Below are experts of layer 5 (counted from 0) of a mixture-of-experts language model. Rows are named router (the router's row for the expert), gate (a neuron's input weights, with its number), up (a neuron's input weights, with its number), down (a neuron's output weights, with its number) and show model dimensions 0-191. Each number is 50 + 10 x the weight over its row's rms, rounded and kept within 0 to 99.
Before each expert's rows: a language model's description of what the expert responds to; "raises" lists some tokens whose logits its average output raises strongly, later layers aside. This comes from a sample of Wikipedia text that the model never trained on.

# expert 50
East Asian name syllables
raises: ",", "ze", " and"
router:41 49 52 43 46 57 65 61 41 41 51 60 53 62 52 37 44 44 38 54 46 49 65 50 45 44 44 43 43 48 61 54 51 39 58 39 49 52 49 54 47 37 41 58 35 62 48 44 51 38 54 52 35 74 42 53 40 41 54 66 47 58 50 58 51 53 63 53 53 55 40 54 61 47 44 66 54 24 69 69 57 47 47 71 35 74 49 29 52 71 45 43 51 67 60 43 65 46 57 67 55 57 64 38 49 64 40 56 37 45 61 42 31 53 44 27 62 33 57 64 53 63 58 54 44 51 50 56 50 56 60 69 49 46 46 52 62 38 51 32 56 37 60 42 54 39 54 62 62 48 39 51 42 62 30 57 46 42 57 58 45 62 61 45 54 54 53 33 67 47 63 41 36 39 46 57 49 54 48 61 34 32 48 33 65 56 60 49 45 53 52 38
gate2:43 47 58 56 53 62 58 58 56 46 50 42 52 37 70 46 49 54 38 61 53 56 49 35 55 50 55 51 43 53 62 57 42 41 45 48 60 51 51 50 47 39 49 66 33 44 52 41 56 47 52 46 54 51 55 45 47 53 64 55 62 56 45 15 79 41 46 52 46 52 54 50 55 53 48 54 40 45 48 64 45 58 44 56 70 50 58 70 54 73 52 62 46 46 43 35 56 63 46 46 40 60 47 46 44 47 57 63 57 23 73 54 33 50 55 59 45 30 46 45 47 39 43 34 48 39 38 69 53 39 38 45 48 65 83 38 52 23 45 44 55 35 57 34 49 55 55 62 58 62 56 44 55 51 52 54 38 57 65 42 42 54 38 34 42 35 58 59 59 56 53 60 50 64 41 50 58 67 50 53 62 50 43 55 23 46 46 49 60 51 53 43
up2:41 50 52 51 51 43 51 64 41 47 76 54 54 59 78 39 65 52 42 50 46 55 37 45 35 54 52 38 59 61 63 57 45 40 55 52 51 65 53 58 57 43 54 53 61 57 59 50 56 55 38 44 42 42 44 52 59 11 51 28 41 48 56 48 59 60 58 55 46 65 53 48 48 50 43 66 57 57 44 63 59 55 35 31 45 58 51 43 57 71 38 25 42 57 45 75 54 56 56 41 53 58 42 50 54 55 68 38 47 37 50 58 46 50 44 58 46 66 52 66 71 50 48 49 35 49 57 41 38 51 37 53 63 62 52 37 45 48 54 36 55 44 66 55 54 64 48 51 43 49 50 32 41 53 57 50 54 47 45 37 68 63 39 40 51 53 66 59 67 51 53 45 60 56 33 67 76 47 44 55 57 49 59 46 51 68 38 44 46 47 57 47
down2:48 52 48 37 53 45 52 48 44 79 49 51 47 39 59 39 45 50 46 38 44 47 65 44 59 43 41 48 28 58 57 48 41 41 44 53 53 49 42 46 36 44 63 68 53 65 45 51 46 49 33 53 40 46 54 30 67 47 62 42 35 40 78 53 35 55 38 49 45 53 57 56 45 64 52 37 47 46 47 64 61 54 61 34 61 50 52 50 65 62 56 56 47 56 49 48 53 55 34 62 52 47 38 42 43 32 54 52 80 58 33 57 56 34 45 69 37 53 47 52 42 44 41 63 66 50 66 44 69 46 45 33 40 74 65 55 42 43 55 56 52 49 60 35 56 57 32 48 51 37 75 53 53 61 59 49 36 38 42 56 47 38 35 52 53 46 50 58 47 47 48 49 41 52 52 38 47 53 64 64 42 37 58 50 55 44 58 32 51 45 61 34

# expert 16
Digits within numbers
raises: "5", "7", "8", "0", "9", "6"
router:40 27 54 38 48 53 55 64 68 41 39 64 47 46 57 42 32 44 58 59 44 64 56 57 57 48 37 38 48 59 51 48 48 51 64 37 35 42 64 62 63 44 49 57 39 51 50 51 49 55 47 65 47 54 60 56 40 68 54 58 53 63 42 53 33 59 53 68 55 41 55 47 67 62 48 42 50 45 64 75 55 63 44 54 55 43 51 56 46 76 55 41 63 42 48 33 52 37 55 51 50 48 62 40 55 50 49 40 52 48 50 32 35 48 46 38 74 34 69 44 60 57 56 71 34 73 45 40 39 51 40 69 52 53 46 54 50 33 42 51 46 43 46 56 46 51 50 39 50 51 35 50 42 62 54 51 37 44 40 54 47 59 68 59 45 47 45 37 74 41 51 40 53 52 65 42 49 45 54 50 75 53 66 33 55 59 45 62 58 48 43 45
gate5:52 46 56 42 41 65 48 63 32 44 54 59 68 60 62 41 59 47 57 48 53 44 43 30 60 50 56 26 62 44 53 47 55 51 62 49 31 52 58 47 40 44 55 48 50 53 38 72 37 38 43 34 46 49 61 45 58 64 46 52 53 51 66 47 59 61 56 62 71 42 55 57 57 21 51 23 57 65 49 50 61 73 53 44 48 49 42 70 63 59 45 59 45 61 26 52 34 53 59 47 51 53 45 63 68 41 54 36 62 57 56 50 59 36 54 38 35 51 36 53 37 40 61 35 53 43 52 40 63 70 54 37 54 37 36 50 47 58 40 41 40 54 49 55 56 43 64 59 66 47 48 41 50 50 63 66 52 41 50 47 58 44 53 56 62 41 55 51 65 48 53 46 53 77 54 59 46 56 58 59 35 53 43 45 50 50 46 43 58 45 54 59
up5:55 52 47 51 37 46 55 54 44 47 57 51 66 50 57 53 40 52 40 33 50 47 54 50 42 53 55 41 50 43 48 41 39 61 43 42 31 68 62 61 55 41 63 45 50 52 50 43 34 60 59 48 37 48 55 60 50 51 56 63 52 54 49 50 37 39 38 47 47 45 51 38 52 67 51 34 63 44 34 74 69 55 51 41 43 50 54 65 50 47 55 58 49 34 57 58 51 65 63 30 55 38 34 45 46 70 68 57 37 57 44 54 51 30 61 36 52 56 50 50 47 44 57 60 57 59 43 54 45 69 49 56 56 45 59 43 61 64 38 45 20 35 52 56 57 66 38 50 51 66 35 32 63 59 40 55 42 29 43 56 49 59 62 61 38 46 50 67 43 61 46 45 69 61 63 43 57 52 58 50 65 42 64 53 64 58 60 37 43 43 76 58
down5:53 39 46 55 54 46 41 51 32 45 53 49 52 48 51 38 48 51 40 40 37 43 58 31 52 49 55 68 49 42 56 58 47 56 39 52 51 72 56 60 51 55 50 66 56 32 49 41 67 49 63 49 61 62 40 29 59 49 39 47 47 26 62 60 42 55 78 42 48 56 51 54 38 44 58 37 38 71 50 41 16 53 66 41 42 63 46 47 53 55 48 62 61 62 39 68 40 53 54 37 48 60 38 52 68 47 55 66 49 51 68 49 36 61 53 35 45 43 53 52 49 42 65 46 46 39 49 60 42 62 52 50 54 39 47 40 52 56 34 42 58 65 32 50 61 32 45 58 34 55 54 57 31 28 48 48 54 57 61 61 58 28 47 46 32 36 56 66 46 62 43 52 42 44 44 41 46 51 37 40 43 50 47 48 54 39 51 51 44 51 52 55

# expert 39
Technical word pieces
raises: ",", " to", " and", " in", " of", " on"
router:39 51 48 56 46 53 49 56 47 32 33 68 51 54 47 38 40 39 47 38 38 53 62 63 54 49 44 44 43 57 72 64 51 47 60 55 27 52 39 63 57 48 41 45 55 57 58 53 46 61 31 60 25 53 46 62 59 52 52 53 59 56 55 43 43 55 54 50 69 44 55 30 65 64 49 49 54 33 56 64 49 61 60 58 55 59 57 43 50 67 46 46 58 56 46 42 54 37 66 55 45 43 60 38 36 72 45 51 34 56 70 51 36 47 41 38 54 35 49 46 63 66 57 77 41 36 61 47 53 32 65 57 54 45 43 53 44 52 48 35 41 47 60 40 43 51 49 66 41 37 49 43 59 40 38 69 62 53 47 45 49 63 54 48 48 63 48 38 47 60 34 36 52 51 47 43 56 44 66 64 51 36 69 42 67 56 51 61 34 43 51 54
gate0:68 47 38 49 69 42 60 36 58 36 38 55 44 48 33 49 43 52 56 61 57 53 60 42 52 48 53 52 20 41 42 50 49 42 50 68 48 43 48 51 54 37 55 56 48 46 50 50 34 70 57 31 56 36 51 58 47 75 44 54 53 30 44 52 35 64 40 48 40 39 35 51 42 49 42 49 46 37 45 57 50 55 62 57 39 68 51 60 38 47 48 45 49 39 58 56 49 46 67 45 33 35 36 57 47 58 23 61 48 65 58 47 57 62 52 66 56 56 62 57 55 49 37 48 48 53 49 55 36 46 58 61 48 58 64 54 43 31 65 44 47 49 48 66 47 44 59 58 72 18 46 52 59 66 54 66 59 49 56 47 46 48 54 39 62 54 45 59 40 61 51 43 51 38 52 47 51 45 69 64 59 59 59 52 39 34 38 41 46 60 53 61
up0:52 58 42 47 48 53 62 39 54 47 50 33 49 43 47 49 49 47 55 43 62 36 49 42 67 47 67 73 54 45 59 50 30 39 42 37 76 52 34 49 67 66 66 29 40 50 35 47 55 40 47 59 57 46 58 43 58 71 66 57 51 58 54 64 32 36 53 35 46 42 65 56 40 38 67 43 49 45 57 52 49 56 50 52 62 75 56 57 52 56 56 41 56 59 51 59 39 64 32 51 59 39 42 33 31 53 41 55 39 50 55 42 45 52 68 53 56 54 31 49 55 41 48 42 60 57 57 44 59 52 48 46 50 65 78 51 57 50 54 62 44 52 50 45 56 55 66 41 43 60 38 55 56 65 56 44 43 64 49 46 67 55 51 63 60 58 31 35 56 52 51 56 53 61 42 37 45 37 40 38 48 44 58 43 48 74 52 34 51 57 41 43
down0:47 52 57 46 56 42 47 48 57 42 67 64 58 51 53 50 39 69 31 42 56 47 52 64 50 52 52 57 56 37 43 59 41 51 50 59 44 52 48 55 58 56 72 47 37 51 72 48 31 46 44 46 55 57 40 47 44 75 64 51 63 39 60 44 42 45 50 44 38 50 37 49 57 44 48 57 63 56 43 61 59 74 55 50 57 52 52 48 52 74 36 61 53 63 48 56 26 31 54 49 55 51 52 55 34 69 36 48 59 53 37 67 56 52 47 46 47 41 52 49 40 57 43 54 64 72 61 50 54 48 54 38 76 57 48 40 48 46 31 50 53 53 63 45 22 36 58 63 36 30 60 41 37 61 31 50 55 61 45 56 57 52 58 54 55 39 43 54 51 47 57 37 34 48 62 62 44 40 42 55 47 65 57 33 53 60 32 49 43 48 55 40

# expert 24
Digits and particle starts
raises: " to", "l", "ing", "land", "ro"
router:44 45 52 47 58 55 59 68 46 49 50 62 40 51 47 45 39 46 53 52 42 62 43 47 48 42 50 46 46 60 63 47 42 53 55 45 32 43 54 65 47 45 52 40 51 50 50 43 52 65 56 52 35 47 61 51 30 69 60 60 38 87 64 34 54 52 50 62 73 40 54 44 71 59 43 49 56 44 62 63 59 64 58 64 52 59 50 57 55 68 32 53 59 41 65 51 44 41 55 46 53 37 60 29 48 60 45 52 40 54 62 49 28 58 51 16 51 34 49 60 44 54 62 71 49 58 45 34 52 59 60 53 36 33 33 64 55 44 37 39 55 44 28 35 42 35 42 47 62 39 41 35 45 63 55 54 39 57 56 53 46 43 56 44 56 48 65 40 51 40 47 52 54 48 63 58 39 60 54 56 56 51 56 44 58 51 51 62 43 52 44 42
gate5:39 30 52 62 59 37 40 43 41 60 59 63 70 57 42 49 48 53 59 51 62 65 51 61 47 46 50 45 56 72 55 53 43 43 49 36 49 56 57 65 63 55 29 54 58 39 40 66 48 64 43 55 63 37 45 50 49 51 32 56 51 54 45 40 51 56 59 38 41 48 45 44 48 63 59 70 49 54 38 46 38 60 61 52 45 59 48 39 44 65 47 39 50 45 42 57 66 47 40 59 34 47 52 57 39 42 48 46 43 64 47 43 69 58 46 53 40 46 45 59 65 57 53 45 50 57 42 70 26 53 57 49 59 64 46 41 42 57 44 45 39 56 52 36 27 64 63 34 58 59 54 55 41 43 24 55 42 60 35 33 29 61 70 59 51 42 58 56 55 49 41 41 54 61 47 42 66 51 60 33 53 47 36 48 62 65 41 33 59 57 46 61
up5:47 56 44 59 51 43 41 51 30 53 50 55 49 39 54 43 45 28 52 53 48 59 50 36 32 53 40 56 49 65 61 51 42 39 57 24 60 55 49 52 36 48 40 46 44 44 52 42 37 77 34 44 42 40 39 49 53 50 49 38 42 57 56 47 66 57 43 39 61 55 31 56 59 46 44 57 52 51 64 60 42 56 68 33 52 57 54 52 48 53 42 47 54 53 62 55 27 49 69 50 46 55 65 53 47 50 41 39 46 48 31 36 54 60 39 43 48 37 30 47 59 62 37 64 46 60 45 48 41 59 58 41 42 52 63 71 38 73 25 48 48 63 38 46 47 45 59 61 40 48 38 55 53 55 53 52 44 52 51 45 38 54 49 47 54 25 71 33 56 40 44 37 51 36 61 52 60 39 60 47 53 34 42 65 61 39 46 53 71 59 39 43
down5:57 43 47 59 40 42 48 48 57 44 60 58 48 42 32 38 63 41 47 54 51 60 62 55 44 48 56 44 49 46 60 52 42 59 60 52 37 56 28 51 59 50 40 61 60 49 48 45 59 43 48 41 38 44 46 46 60 39 50 48 54 31 45 80 38 69 62 47 55 56 38 53 43 64 61 72 58 55 43 56 51 63 37 40 43 62 58 75 59 61 33 49 44 34 34 61 54 54 56 50 43 47 60 55 45 58 58 51 44 63 56 57 48 35 28 50 51 51 59 56 55 46 35 31 67 50 44 61 73 48 35 45 57 48 57 65 48 57 38 58 30 56 48 53 34 45 29 55 44 64 43 66 70 57 53 37 46 37 40 58 54 61 43 56 51 52 34 42 41 62 30 39 59 52 44 46 35 66 47 50 45 43 31 56 57 45 55 64 56 56 43 48